Weights of a small mixture-of-experts language model, trained from scratch on English Wikipedia: 80 experts in each of 12 layers, 535M tokens.
Below are experts of layer 4 (counted from 0) of a mixture-of-experts language model. Rows are named router (the router's row for the expert), gate (a neuron's input weights, with its number), up (a neuron's input weights, with its number), down (a neuron's output weights, with its number) and show model dimensions 0-159. Each number is 128 + 24 x the weight over its row's rms, rounded and kept within 0 to 255. Numbers have three digits each.
After each expert's rows: a language model's description of what the expert responds to. This comes from a sample of Wikipedia text that the model never trained on.

# expert 14
router:110202129127128133151122063122115137158123144111127115164148121138146101129152114140169181085065135078147057150138102136083113131088139144114168143116157163082113140134160118126118165077114113121104128116141095113132125168162133126152108075139129124117135142107129120099174137136109098088112148144128128117144106124148109151113115120103140148117108151141131150156108131129118152159146132108148114160129100174100140152125126106135149104127113163075148143135135119133110106134147127
gate3:130142093127109139173088139140175112161136150107161118095135078176131109170145106192137112152105184134140123179121142092132124121132140152155132137135176166134120134144161110165135134127103133152117152087106174135134137122128121126150052106145139130123152112134097117159096174108123106112149137141135109123119090125121142153107162094132131113096162089118121147142125134123137114123132143100104116154149188165130104114120148104105105151110127145114141096110133135117118081117166111
up3:124151113135069108147156135132128130106144161152152125148145101166168118151119137123122131094163106201137125157092100140155131106106129098087130152129114098104093157116066144106163123148128142101115064128122126103138147148110111135114157098130128098149087135155100113119107137116151086092145075154154113136105172138137163133118108133136091119164136114128143103187154128121124110113162112126109108120125141118115132160154103165144157094141142172109128130156125121103116116120143173
down3:112063120132111118138123126129126109141130111099108107140121117150137123134091127139115139111114163159118132140137148141134166117147158118129145143137144089154128128122150087115100136178089190121129141153125107135072128147109166101124128104122145145098152101130123107164139142141144140126151142133124128097215156102150123149149195129112154117130138195154102118094099105120124173114115092124120099108135112099138162143158105108161135126096127141094138113130109164134139178162102085
gate4:104152156134097126135119136062121091161159120174143106138136117146100123129119132142128164115090124081186095141121119108107088101141162122149138149183147145181113205136139123086081118126099091132128162095142120128136116084121127124171123149113122171096144105103122106090146144105149122107106133144110151157128107154128112104114091130090083125115130124125118168137127099110148092161126123151137125152108086156106093143127130163102142118116115120120137165125133110120127121142108138
up4:109184162146160151132149107140154100163133139121135126129191116126102095091112131136142139161112134118169126122150128108127116139083159124127162159106162151123127061145112121154146134187108138100170121134124129135126126140088104117145126115138149139157127126128116123140130145137092122094115138117116083152172115144123066174102142142140129123145149101122124144164110136107103118135083159126110150167179150156131089155132144096088141157090113096123159077131101141132121129125137169
down4:121152123080169084143156083146125167114138142055095132125097136140135126159105104116124130076091133110128123088141171157111101127091106203118097130135113103073110144136171092129120145106117158145088143155125122141102104134170123150144138150138133123148109142121137134114136119149127106117111106143118114127150092129173154135111109095134176141146107157100123122102122171130118135092161132099115149138119101145113144113114123116163126085155094114092112175120147101113144123140133126
What it handles: List dashes, prepositions. Dashes opening list lines, and prepositions in, for, on or an open bracket introducing places and years, as in "in 1857".

# expert 26
router:092128120150098129100084111163135122109093130146144110112148131160125106141151151124101104105118182150153156113134097127108105081149126117146113117146120130146174122120108113124146137093151120102155135106113158152094140134153126155169126115108122127136089150141154172085159174168123115176111138110123128156157091145093120122100147119166138148138145127167129120129152079179133079096150144104147178109096164083127080167169123127151145124128106136116131128112128141135104122166156128
gate1:123108102149083179147130093126085099114157134141114140170125151115102115139121122124139138163119151135144135125168102151125110127138131104150140111080127130163143129116113068170159118117132115121114133165167140126171121124112121139142131126112167119134131125113141136121140166148105145108140140117125151105102125133137140122159090114171164139163115076082120126102166142160114113159117125125138113112150103121128151197142137217096121120122114142085152163159100108180109130139119171
up1:122115124096096105103099098159137112120131135150118158136139156164093147159147126092119079123161182089156123126136169082143133149140114131141150123109105111130142136125109122155136182135126138108131089123081108129110119092140155105116115137124122120139095094108132145092094132133123129098143108137181140157138073139123106137127129186159171116174126143152134067142115121095115093115133096150132043119166128130156162113135109111104146144142113130145125082118136127139137125135138149
down1:122156162102118117130126108152165155171145146128115128166118099128120133120167135095152138170114188125114139140104149124099111103117130150130099135134171072143120123133175087101118093113186131182156126118104118109117127138119098110173141073099093150146139116095178147113151127122112120170177113120141101143121118149131117140109148128125158085147104172105110083128140080146127154147099125125110169156120116110105125118139147133145107080117105134148144137099156129167133128115114116
gate2:105113119128120109130093134130171153073123116156106136098112083148137134159169131127134123137156169137108122115158142147132101095094140129130104154112141152163123093146124114125158118088132124141090151131110112129118144136125160186138135161109122118128103154126143138127146168112161141133147149108147129098146120173135132128128124097157159124177147096133140134190146125132139043132146133128166199118074159099144101107103124141163155116140133094144142132105138146170131114145136171
up2:157135154121172169104149151142106129112134120095151134100080158144137103119141131156100148127178128125155107093107125126114140076128103150156100132128105093104170124181120121123164064122113112127130140152100155141078141128162108083124141135164122141102120107103120102125146137146141158111115131162066178141129148123136098087131090150117135132132150160142149136136104127151178130161136144173128092109125111124136123095105174134155154130158111138172138125121142105110154096143146137
down2:120132104136109113146123173151125105132103094116120078101156164133088120102133133085143112097104093142089126127148089141162150122118103132153167138127103104163094121120139147147135134168157115078153082092177149136101106165144117099130144114160145135129133136162170130113133151106130178088112125129136104113098117158095090158132113165121119119165104151163124159097137097124089111111110128154138124119130168155102111175140128139149106132162099122108139095113171096100146128112137124
What it handles: Mid-word fragments in names. Inner word pieces like ect, ell, est, v, often in names and foreign words: Sp-ect-acular, L-ect-ure, A-lex-andra; also table separators.

# expert 62
router:143122122139141120128094171109140119136137113092134147120135126132145146144126148104112123141114110157074155114099133111099122133151137113140169103118138148109097128191142106099139131102113153107127171151130140146106118119136133125170184118120123121158140119130183137179091145125133092182164144131158151131124128122117176146128147149126132135154168133145164107159114098052140157117110154115154168128136122119182105153131111125105126077127178138136121134136099142115145190120147084
gate2:103147142089122130179092147164179134107117098144148110147121110097112130135113158146135120104129108158172148111122092116119141102150123148127150135132130133137143109156167113097121127150145142093110116108144143117180150064124127154182144128144141123137102120142147172149115078094149106139187104073101096092068112120135146114156143095113121155108172149122146115151138153117124097145143140122108117146139116119152105120142106109112132080159119136084091121160102130144150147110109099
up2:073139115154145096084099106126120148126142093161129135158141105163171124146158140108157132136134115112168112116100144109133103060130128149146093140097102134069156138138115117119136147123116132101086118128084152126142114151143095123160187113113147113156128153118087182154090122167157136102127170129127144103141136115135128148118127134127104141105135117100133144100122139157179159161146148092100150130157149134128095123141138132128103097168109148141117151164111076159141147108103104
down2:125158150114119159151093177096106108127116136114141203120156125155101110096119128111092123065137145130124206146123110136112128149138122108126077161125134129146121121159170128128119134118132146118115128185109162103150113123143156095153148121100113127114103136117130145129113101126126108100128133107128090095093094147111124136123156133138132116149143130170124123155110160149135143128148115172128091107113112122081168137144119132145141120160123130102076102097157061135168159119153092
gate3:113125096118150134118101159128165181114134141116165188097112142129123107145084090116113118148112123102062145167112161169146146121123136122131159130142159080105131174133136092083125133115125087142139155068170144118126103163130109151123184131116124144148122097103137130090132149125159104162172113129142163119112134150114153119120110146155164116137109169132145136106131091091153114141127105128143162114124109150143132113115149145159078135149120111137127124155126141165140147148127079
up3:141076148136138125127105125116112155150120165112090159113155134128117099149135098171104157163136096130135156143138135154125118142151133114106129112109096138093135137125111143099111147119151084123166122153152075143192107122116130130159166132120081121127124129134147148093174088116077134151122134076145198152133120131141120095123117114120152143141122117173153161116142126114112134118118112109094159108113158095101128093100118113109130106147069161133102131126123178103125136190121119
down3:144179147135139144154111116145138136130131120150110110150147160151122163117103126157142158084121109096092120109165077118135110122146118121103092140129132136158139094137084154153158106154103189121089115109106131123120153160125124130126107156120125129138112145112148125151082107083104124163101154170114105131117114107099115120127140134130085139107107142135092136106105143158116201128110128123156076086107140131095160117134110102099158131075120113126132126134152167165153127154089183
What it handles: Commas, of, and. Commas, including those fused to word ends (s,, a,, e,), and the connectors of, and, by, with inside lists and phrases.

# expert 0
router:113132162152112155140167129156143169161077094165130109096142117134122147139134154141129088108105103195101092121111148123154142073112117126133119150123154074096149128139116136169074119118125112160143096154134108125142151116121090142097141103140149146122104103150135139154131135176112109162079138146152107158121118120116101129159136068135125115118140134098123125152163063135117122154110147122137171104153139155103143144129124144158097123141130172098153147140117146128143166094132139
gate1:177121124191137142112160101138095111128134149146130148135157107146092061106149099102141140153109110116115126130105131120095140135117110089135134125114113098130127118130136143081126139139125132091113134124184122169118130115115152152152121134126100145156107131154144136134137105179112144170169096114114126158120113121102119148123123125123124147122100151135118114096154116114126146128095110131102140133082090172097084112069072120113109152188089143144169140145161093086109132103132168
up1:140133115121127142129100071137138113108111118114102168143156144135057137108130097120143123164145156074150115155166150099145136191142120116163150074143131121090119153124132105117107110114119106131115124145117122108103121109129158123112120143144141132158165129145131086108127130131114171135173084094114136121133138139146119121110128121105135153136090127106121133168096181070084114104133119119142158135151097115086156145114105133096154117085157137136083081108104134149079118124130161
down1:124117132160100134115115099170136102140091122119138155131166133118099104127124124129115135102142112145112124142120097122098080130113143130101129168091157105094148134102097110159119091144102101122174139145162139149095111107157174078147143122127117109073128136124130127129116118102148133152103117130151095137138131097112143095140136102094101155136076120160115135151144104148110133107101131141099130127139136106171203120134160143162101183112177159102144182148150097162114108091124130
gate2:130096140109120123148148099180141177106110118158123110116134105090119103126113133114162129154121088154159092130144149133126101096131138145113112099123110126092151132124136108139065086152094097124174133140145141136136130102124091129096120139172104122173143093154114137169117108160102130152116174159091114140150099105123055142168109137127118166098112141107123119115116128151138159100124151125146153112117112169152136090117082135176147095117095118090124098145152109118111101117128133
up2:133109115078060140128139168135147091129135114126108087141097124150133150132144138105107117083095145133120149104135106159152176140184161153134131139140175126128104163179099139121158152116160141142143087124118144104156125150137149116183192180097165156134129157110158119126103137123139165131147125142132147105086137085170158129114141146149143101127103127089145108078143129141135104125138129134154099159121124119106123127121137166110114163099119127138119135152105095107157126134141118
down2:121094088117136133113184169149147103127116155134127136097114133136102094126131122150143167122152087113156135145115176110114096115103119108100136090176131115119125120141137090136133114129115141121163142148128123162106170124139149131143130106158124100144123145098102099112108093181150148132168157094153115133142128134065077126128123112142145146098156123149121128176151096097163081146069110118159132127146107149159083109103147128128138112122141170148125120124103167080097161115119141
What it handles: Mid-word fragments. Short letter pieces inside words, often after the first syllable, such as at in Landsat, v in Harvard, act in Interactive.

# expert 40
router:131092088122120154170132153165103090133148165141080118123127143121098110112122159121118124138103102132104130152139141162097115121111156111116133118125089105130104165104112148156113130173124089173134119146118108121136165120140156112093119124095121092132147129111121121165130171140099165148100127127120105075170174129127111161117166088094157169130154148163165146124148086155105127154108128092138105145134113141138133142119126099163063120094142088108115159111088137134139099116146111
gate0:147125135154128134133134142153119073133150173180155107124144102151104068105108156134113119151127120130154163130130148140116100102164104112174146094120098154144109172114115111117135071151125114126149079074124118111156136084147164097090139113153092138144172106162099100143111146113130148119111194112154110116107164129156141162133091126134170140113141135104127123162139156107137159092094097144121094122124150142148133138111140150157138138131123113115133149110110130131145114082127161
up0:126125124086164128139120130147099142152152123112130095125134159158115140104144133167153101178084115172115103120141123092133102087158161160122113139135147185137092129154129140134121124114128138137151135155112127135121164158135132168146113085157148094064143151153114115080133129152123156146117089125142136117155143145141104105146154135163119148150199111129132130129161104135121127148143137102099116105148126175124124115140150162147147127080120175116134172164131113184088102147107105
down0:097169119116144134109114159184115106100130163122131117110102114187143156145146166112103133145131113131154124137117127168196150095136150121141146131123138144148101095117140144146115144140114137109140097120125118125123154098128132132063117135120121147091133138145139165102121118168087176121133100135039088120093145128154130118155115134099124126154112136106103137154122114134119145102149124129106139122103105138127134075129108153124155112140103087087098151113108069151136078162144122
gate1:099106139166127171147139112119119077106123144162156171117152107089111110105129151139159108130090125150146169129142120144138122149127130126130133171100088088111160140101163134117102149153108108193046147117115161108183095140136103136121104103130142119098141088170126117133131137093075126136136104139137108125108116138137134106105110097091121131109126119113175179094164109136133122135103120096100138136103121113137127166116158118127144109115102094152141121103123114125077113139137144
up1:111123148155157129103133160145127133125191156068114135107112181159107158148158127120106123103103120096104126126124165135137116119112140104167105147142126097131141117116144117156098135138160128107127148104126124083146145100150114141120144138154129137093148112120107127158117126143136102139165110138127209099123105188160134155100104121097137139138104113162107137172083132126131082135153131106155085110120163111146164131176119066150116144124133121126069131117128161145104112107125112
down1:144168152107108108137099092160141069138157129150131092137130133134098122141122111113162146149126108127108145089125110115086170076154118108144072159162096114146125144123107160102149118152142130085147112110164083129103131101124127164135115179144114097173106129124104104140133143119139098146087143142076163146128165127159108147118137132147128118118140109157124139159163143119137132122153163073134161117098138129154151145083143105126154101117157096156106117145105091143087143146128135
What it handles: Y endings and prepositions. Word pieces ending or containing y (Pliny, spiny, stereotype), middle syllables like ep, ap, op, and prepositions on, by, with.

# expert 1
router:111115117130154119131075116090130105113113144137121109145128121127124130178120121130121092119117168143151125116126122157087103125105136126117147161068125154162116106110106116144109105127142126186130103126134142155136112113115134117111128128154136136152104099177112113103170118115136130115179087115119098152114129152120180154092130130183062132162116118140127128104172147157133103127084170103137102137133105170153125138111067118092111156177162132100135113099105145079149137115111146
gate2:137153129118117091128088167091174136145088136133110118194096109139133118150096143144101106122166146163150096117144111130114085106123139100152168134058109112144137136113157097154145154119122127162140147074133129144126142106094109130122082102128162110111120117103078144133171102102114107129152157148110094126120119157145123125115113145160082133132101117123133100126146146179139126107121135147083148128132093110109114143111093099117153147154179136117129092108091109107129123112160104
up2:114139162153112139131074122155117104126135115172156158119168113147105117106131122136137091117179121157179089121133151124155111135133098131139166136134117160128147134138139083109102098122124150186110101153183137136131154099112133152138142132177124125105083151119164161147118141115151145118130144124103125165178112137091139148117145113089080094120127114160132108110160141080154145149144094083128122127134090091136129175111123153130109165117123162122140101092122133131088160139145117
down2:096138128081124107117102094136151159138132142090125121147153155103122114122174138125098164097150146147148108106118146119116167119167167146078181173117122138134111124097107142144117103086147098146141081145089135153102106132106098115153144100141118122205123121123119123158125084144127121121174150127110113152129120125114152116129106120156115088112140154120162088148158112102163151136140101090133169087091135155155118155168126090124121114105124114097122156117140168116136139117106115
gate3:126129126075124110128117135099126175090120115137150111140101152122162131120044128104120120143165110122141119091127129143123142136114151102119158155127119147184151113102182092165108176097146140176150143121110131117131145139135121107129096127143146143147111087163134134139171202143152123148117103088125103133106104136115114113152108105166136154161138132132080145119150145131097107152128125121114174175197111145149098127135116130128095134133148103145122144113146111139119086148128122
up3:150097124119106130130097120095148132105130089101106167111177163129121098097145080171170141177123104122136080120132121140145112118123106130134143101107106118113110180122174131111115119126092144156157107124125085118141121127104090137088128125133101126140105143146149127176157100124161110111139123103071128099137133126118136104169135157096140124132108139132091089118201098100129132142143116130128149154099138125126103170112159120096122113143117149138131118180135147125108132059095129
down3:145125141093177077161127133091126142143120083151143112175189145151154139160081132134128179133142128115106104112083104127109127118120103130097138141108122123186132092146164102150135137135145119134130143139152138107130100126099149170120096095152139119143113113155116135135124103129102153124130109111141138087158122104153117135072155103164131158135169132138124133147117113105159184152186162123118137095154108114146094129152123113157171147114122102162151099139115161161108126150137148
What it handles: Mid-word syllable pieces. Short inner word pieces and name starts such as ol, ro, ut, Mar, William, often in biology, species and chemistry text, e.g. Mediter-ran-ean, pol-ice.

# expert 47
router:176118114122152126165150160148120062116142130129109178121123150119106120109145097080161156114154135114122127105174156135118112118126102164132152116120154107134124152144086090112160109099121114134122134144166151128114147156112132131095084151177160149173150127149142151145174063107110106132119098138086133136147140127133151121132134109120136135145101157106119107147159147109107152109118114111169125123127125108144123155094172181139144103092162115135159157147113142104123134073171132
gate1:147150136130151077152118154134125138174152124136096107111126120155132118146112120109146126150116106167153083107133135133133088116138136134130106125156162142176099111163117136145132125121085165148107094132111097107114147113119122206085178136135103135166092143157158129130154111095144095152155144145139135089112122144154140067169137171142092107128124144155112155109133150154125112127154152153138131139112103153188121147113144149167144115067161119141133117125101109116134150112161153
up1:115120140142152136126123107147107148141139074132118126088141125169085153140161110126133122142125144126130115127139150097135164113132130077124127110126149081082134152147121136097110149166162091146147151145072070113140133116129118144149125096126093107116132123134132148154141092159115151120162093131092149118115137059107130113123128161132147128087134159142124132093133095151148128143113172122107135111100174135092086131132134075165120161128102161172099134107108171139156134183120126
down1:164164147126127126121134092129143154125144076125121121125101123162170050168097152141122103164109137164145116133127107132132139133110152114119140128145175098114105161114158132150125096119112188101129155096174173115084119122129134131160114144140173091104137090091139141143081132129086122094130117090141122111133123130122140119150116138103108161131188106181098149101135119123140126086146123143114129105134156120162098131119118133138145114100071118079115104130132118117129147127133154
gate2:129109102159146118154144160144131147133143101093166098169133088100129147157133142131144088133172167108144138122152114127160125130100138117118138109124129133140137088104142047147163123061145129124138119119140141099121133143142076101151118178168164119118133083192129146144124092073111148104104130125144131156091098148126077152135111117136131139155095102134119099140158102132108131157126134107120161106163117167171138137113137120153129123104146154120112141147152139118135134101166120
up2:117158166110131102120093134123164194136116087091151107117133113146129160130112150096133162136141124090099103147137127160151171119125123131158114154129108124180095145133138169153149191085129147114110162112099109117130117127121101168179096151133116080163102155152130151146087168118121163124100138121119120093132128141107122150111122095129132162094137126123124139169089110129123135111102097132135163130152115117076117159166113130086110134116113080127113106118077127121131120124117108
down2:143172115158109118201094115139141108072117164133131095148134164121126127176121116155146119125164141144144078138143083137149091132077142131113102125168121131105117140109169092150169093170116169146102106151154152095146102161116076135111141121168120064134102165150158126128140087107111135143177145133147118141130128142158135121118146127131101142131136119120159128127141114148153147131120146114133136143103092148155122143128096146138113100109146123132170109097150085133147145134107132
What it handles: Short consonant pieces. Short consonant-heavy pieces in the middle of words or names, such as bedsteads, Joystick, colonel, wedding, Nelson.

# expert 38
router:182150112068132127114105150132138121125124131123086129136135114120136136109141097143153174127096131095141124141110123151104137146147143101092134169103132173143092122124101178129112097093166127130147151114116163107123204113129147120139118115113160118086111166116116146160133115129150111111120081103091092167131119102125163150114126115112166155088138138151147139138131105108124104166168137117145147123108157094091122137108092117176117190116129099099162113105123114157127113097120102
gate0:125154113108137147110122115137153111094148126108086136163110151151113111087126121122183174129124160131090146157138116111076125124125120116117116163133133109180116139143138163077130122131141113124149130104167149110154205094168107151169114116135161128097135137144099138133107117085144153109131147134124114051118105154098150102144085129127128138100163111084121118159130167091158105140124132125113129150145154120096113158142122132152121159109166095135175144130140127168117135151127117
up0:140130137095079111112139123098139114144117176133094117145144164118082147105187132146104132151147137072121092144117126111103121146136120094164126120158149132170143126114138137147143143138117150124112117137115146128100111136153058129102142137123102112096148128123099148078126099158163096144107150124122125109167111130109121122183106103107135122151133099156057108131141166123123166141104083175121115082094150149156123116114114152117124111145134187136109117149110159137120101107141099
down0:160130144119144096141127144136089145133132131142117152124177131131143108098115114162083116107116150155137167143119139107130156113134154098123116142132096173181100148110125137141107131130124131089161127107094158123099169157114157097117158092117147158130097121103135131125160122137121111080136113098118156112124138139103147113161138132143139110137104130107149124188086105166133187134148087121160093107124121107128149168059104089142169130104095141121087140134161108128101151109152087
gate1:137151136174133096155095167107132118132136121133103163121129102140122106140124107065178123161129134120126113133136152144138120123113117119104117114127154147121102146163106093146113135113171168101130130102138134070156125074139150159139107156099118120062168102120112148187122137094124128127149108115133111133122159094107154148126112108109182172081133093092159158141112083119140141156111142121119135117129156145122150127109107149143127193105116108152127134146122124177144094155107133
up1:132150113121157142137141118099131132121096179143135125094140115147125136105124151158126130077149128116095117123157129162110145132127127165100081126135115149097134117161134119123146109139155107134126138136108089108133100092129117091123148136134097141108152122157160122083198111128076117099101119106153119155156126150096126130118097148087111123126101127131135118091084089146073094128104099174081133119153127112113153169134147149138153129152099146145140169148099193097092136123086118
down1:090131110138117125119110143112149135140148101155131124147085107152120142109164133141082109094117158135118147140102091108136095139106158130108138149128143112127092095132067078136133135136073100136181127156093154121123119124133181141138164127084156160059120130133155081154152105158158112109147143113090110150133120141157146128137149099110118133094129118096149130129125122104140152100126104085119188088153103149138183099149116140120122118160130118115117109142136121151129129083115157
What it handles: Prepositions before numbers. in, at, of and table pipes, usually before dates, numbers or places: "killed in a robbery", "12 August 1971", coordinates and degrees.

# expert 20
router:093159119144134115148114085149118102104131151114101107082148086100126093111126100126096098108156129091069075172114140109095128108107150173083128099133153153149135150116173116156165138155132147101131093094099131106135125145100084139080108126147128129160123127151129174145110139131123142107167129162131107126102158144149141162132133139164118088150112141135158141165137102150120123070153141123104138151152118145176117089124127126119135164144140129133139171131132111162151122144109115
gate0:111120152156087128096109107125135141065082124152140120117097131136121150137093117137121131163093146154118096112151109114100123099141095150124100073132108151133117123114205107182110114115173153124109091135149083120117147148104148114141134106169123144071149163139103119102160146146135148144146137126099152153142108113086160128158098146162121093147129126103116162112135127134125114157139124119105149109131118146137072138143159138130132113090146135133170108153130143121130160123128061
up0:129084097146141088162111149149096116095116089159144122153133115129141097167150139124109143142150117100145104132136095097139106088119123119098154123106118147146193115139124150112132090102123134108182157139147140144127111105116131183120132156100120125105146124093161112132089110095160139122130159098154139138125079079140141113179118101123129159144055099120133099103127123095151142113189138103162119127107126137128132121164149112126100125113109157114094166117130138151121144083128108
down0:106138107146119113117112119114137137155146134139177103126101109094093159059103153134067134125138190105128122116123133141124129164134137101110106134160204113146164103096124156120124129138193097161144117128149107097119104171144122126149104142132095122166153100124120131129140125091095134123155105097105146121134140161124142124122101167123170133157122110146143127121103130138140094110140106092146145116096143119148162126089085122125095110133112183106127174124130157149125102156144148
gate1:109119136140143146142134125131143071113109140140142154120124116135129109108138098105131097150156123129099170159139128113126077115131165171129148129140114155120153129143155089141140078134146136094114089127141145106152143140137143141112116128158125136140094133173134141133146168100096153077119139174208106129145114120131119155111126156119110086140087101119063106166158147175155123116128150119112087115097100158153154137131126120085107147107147096095145134145083143141145126100167159
up1:129113086103122134110123131129170131171140112107147097152144136123119150138120126144111146101093127122113110116130142103146133154134143114111144134138083117085076085143158140121162152141130125150111178119166140148098119132161154193115150066132096106140095144122146095075114122157137123110152106152162122107124119099130108120096080132137162145154149121086094174132130139122139081164156117090153139152136149100102169132161137169117158124135174144133134130142098150153112160131150147
down1:133115103123111129124128115119183098133137116148149118125153093160132127122143134145186142103090177170140133151129120158164080111117128112152073143082128131148107132149134128122110132122162139108173093098183125117116142097141081174115104127060137107114145152161133132121096143137098073125125126113108111121105138191139152151159117168105109124118095138154090132105153134114140080130145147120146175124154086128130127147150148119143118133161139144156127126117087112108138142120129142
What it handles: Institution name words. Words in names of institutions, offices and places, such as University, National, States, School, City, and pieces like G-overnor, Par-liament.

# expert 59
router:159113172123132108124134156161150115106119106136154131087118128146163134127155096161110136149150121129113130127121117123131084099116100116133106148148090172155168100082170135125111125142099117121111106116136118098105100152184138100129113181128126158145130103154112133155118135121109086158103098140101147131152083153122129127166152112142091206142138115124106138097138103117107111141180151156092078128136118112148112131130095125137112161142161151155104089100126101131160167106127157
gate0:148113144153114083172115142141164125098158073179144119119141114122106108150133130128145096169175088143151120118115119125115116119132136111128096133134096170108157180145139108146144109170135128149120145102164115069122098116127158107161156153113094134119130136142121109135131140141139113125117163109133119129163121142119136132177150117096126151116155111141102136134157095135123164134157100115130088123120137150122103133109089178144094122124096111081134096122133082178175154063117136
up0:123141082077098148157093107135151145149133144106121124122151142135072152125160099124164110109096169125100117125103098140129141129102163140142088121129109097158144155110147094148176149136172126161119101138154125140154109094132122161124132146102120115150125108147140139134138141111147145152098139150124164143118128141094089153114113117089086145084127105174102119128136121095130091139126122083179108139144162111133152121155095145131106085091126165150106113122105150148094190128099147
down0:128146108121169110160134134139125168099130150116119171153133107129158075156108167182161145124141113129126144097172155141123137129105153132142172121110151149110139123169155114143104148153137144125090115136149086122182108117115142130138136122165152100124126127144145114121142113112113109160105134114085160124115140152150098168156092109112063174160080121114129173079149123114150084133133114136104110134109170122167130126129140129104064105123120100177134131133140159138133115119119143
gate1:169159126109119148135136113116103119125126172119155151117075115127167106164108126127083176170127075133150159124123104127159085129101162128145102122122174101158128131122118115129137122122142110125100139111117106121097123115148106119130087131146110170144134117133145145158152097188105115143135146141110104138163094140130149132128142104143125116096134129141167145147148062061143089149126122175091115142178127159136108142156145115121166157141120088134142128150126111129101124152177163
up1:113115141150102101134107155129136114135137091136132110123101102170071132080137129103139115111144117142160162148096153147143131142096123169135176132107144110140135132145121174138071142142120119105151133108114118155134139101096126160132148127132115113130135085164167169133123118106112139091205140142171108154161118136115144178121103107128106130123133155105143105122132120084138128175128117120092136118067146081137088124151113146120128131160131162146145127092103118133125134085064119
down1:116153157101139099123120147128141143063113119132109169142119141130137119124132126111069163129119085145108108107156096111160108110121103118108102104170141147081146167111105122183103155147144140121139138156179127109083112141117130094150132118128137113098091105123125122119121108089096136129156094135145114121139098151124116143139119066133152168119151143141149155118112148089191102135143159144155132163088108138147131172129133129129128146157132138105141103074132112141184102146090124
What it handles: Abstract noun suffixes. Latinate noun endings like -ities, -ion, -ience, -ations, -ism finishing a word before punctuation or of, such as irregularities, science, region.

# expert 19
router:131112146159147122103084057113098123134141156119116130157087112131145101140152130076118156145117077120117116117147131132113120142094109084119117086125113129144156109169112120134116153146114136105135110118078150160115114145135117142141097144152105139100133180108123115094111134137081124131090180189111115110136099155114135099176155088118142092140169091130110129130152139160124153132122144127158102133165112112184117159152095133124142132125166121143100135136151113118121114162172106
gate1:134108101133115137105074076163140100121145144141135130109102126153129139100083096084149117098150107163121112184121088159114107100093133088125144130106143156144118139152073116159131121134124196148135114117111123154085104122161103129155121122147134122133130100143105077162125092168106133119128167152116137123128133135134113120159140151131135101095161097109130151150148112154123109119090143173108131116171128149147101162149122133078148111133129174167084110151143127145124101134111108
up1:181166190117111084123137103091150100139095135128143148131091118157172154149093133092106133127130134160117125145147132131136096125152146139121088144148102145105093130124171116167106135115113079107110117158171107123130165122111147139128180108127162124090106139123141145144121128122151100097152155127103106112154115089120140185134117137140124149086140135143102110099073099122122098087135131127087149106157126124157155136127105180134127104137121125139112114140105147102165151091118168
down1:143168165151099149119140106144127151121101085120170134110105148159130143129125127160151101147100132138152118112135113117142119146127134119138099076083120094135093100149121130128132139133146143126116101131129136101139153174129103119143114155127131127102143112117184095092122129105162114141147124130177099078092113162120146131110078120097134105116116107181095080129102108115075152124159109137131133107122176133130163109165139105142121128111114102133108092171137097113086118155129204
gate2:154117098050129144167082128095140164119124163133099115136113123115147125115105133147078105132101130119152090140132123125153119108095122094145136102148143126095166117126159142117119128119135171115123088124108137081135143118144127157140131163115121159081160119150153107164126148142092127101129130137130140118150132153069163131168160124122074098124101070105096085138092124118127111176138151154108093133135153148155133138134132124141111154140131110157129146172167129127133092128109174
up2:145159134140086163103122121160115152148129139127120144088111131109127160088140137129120117137155130167126120130111115140140088117165143105146102148099125106159094080143153120123146132088100116139146158119141105070122167138127103127098086146104141109124155103165127138108118120085112147095159131174109112154126111117115131195137130088124134112101126126127126093161125095117157105138104105186127126124160134153164148118152115146143097085133113124109097162168184129127125121123059153
down2:113115120193130134139131112142073093099108134101108091135151153161114084080119130128128162163095152142115113148073123112159142110092122115121096106136098094158157133140202144106100144130141145106144135147083117135111100123125134166156125151099126121152141174113142146103141112144144143139125128138144089144116165132123120120129131115148114115133113155086162142125127123164163124169081116153141140124093123151178146136152137171116167142137128147077143139101101105172137141151142111
What it handles: Latinate word middles. Middle pieces of abstract or civic words, often legal and political, and suffixes like ic, ial, ical, e.g. el-imin-ate, particip-ation, C-ivil Aviation.

# expert 5
router:098145098105131094117099136097089133116097190121116148159103116101109131140128109106135118117107112119141124102146131053151132110148133112088164154102136135091124124125120135147149110100155117127154146107093085138143143059129109149136120102160094124087105173133166087151127134144157144097115124140136117106150089118143148156137124130134090123155146110131130125127129109130173082120118126106110061166085122094166133129115133164151127116102152146158120100133116096115124098148094156
gate0:155101133152099088136110123113096112153150122127092128153126103066109142134091159131142124114093151119157163134146086131137053131144158123119116098097122149122130150099096111119143135165114123144136141088121109096133117068105167136114103114170118113132138140149130119134198128146155154151083070105145084113111117136158159126129164138118146135117139120079111174141097112146141093137116128109107149170145126125091115123125123153107125124124077158130100124141158118111132099129098116
up0:132136105120185145124120109156114094150136133171093148149141123114113157125128108140079083164141118139143113067132158132069111128102148077153130162103092143103105127115128149109097108122156148140118130120159175134141121133144126112125120125128143132128149147081089101146088143124077141106146124145112096118147102093107053109112146120106114120181149113137130129113108115124116137122142104151104152125065080133143116181103105147105093108145122146098128106130136149121119142115107144
down0:131140126110097133120145140110140140142136134126081098130149161171160114109077155163146089131124143149091154119116101124129147111135067167157166085125147087129093111093150155131172124096141170136097162130122135102131178135113134127119136178141159115164095105118144165113100144121151109120128163132072085107158083091125142137136173137107170129079125117111103138169124114138128177129113116086102125143116134136099144140111141139149132154081127118128113123158122142125140123127120131
gate1:104130133102132114156142125094157123130133158153078109122111187182135105133156118110110146139096133089121195135108099139137142118146128191121140122127146112141164132093092108117134157134143130128162181118108132106168138088161127137158103125167133101099084152100145082126129095072159158123101119134139120089108113115111192179129108131141105152146139109131116117097131124086135113128125144147118155163141140118122137161119150141134141102137096103155124158126114132128157110165122116
up1:092142140139141113090121136130145154133161080160102114120107122114142111130112123131115110141142084154087130158115102114162113128139167122095127116127164141145108131135167096112131153105097158144125132093124119101100106141098088122138104101136134126159112157124150132094119103110152127149161130120106102130144152121183110140144076085107127154121187129114087123126130136123162138096130068141072137109133132175114144120135102140116150124052143096093121117123142114139122132120140051
down1:111137152122119139138073158155123146121154132143138077148119152134106112127103116088110107167123149170114107099137121135089112152117154128115080115105125150133132138119126155141145170171139125108117132131118122131113166159068075159130126134090110161145142110163102180110138111140140112121138157129147078105107132138143133111157090114106137088118130123159098117110137096128138129100117109158114151107134164110090076148139155150147157154081136063153131110163148146119131161113159166
What it handles: Mid-name word pieces. Word pieces inside proper names and words, often after a capital letter, such as Sondheim's ond, Adelin, chairman's air, Pinky.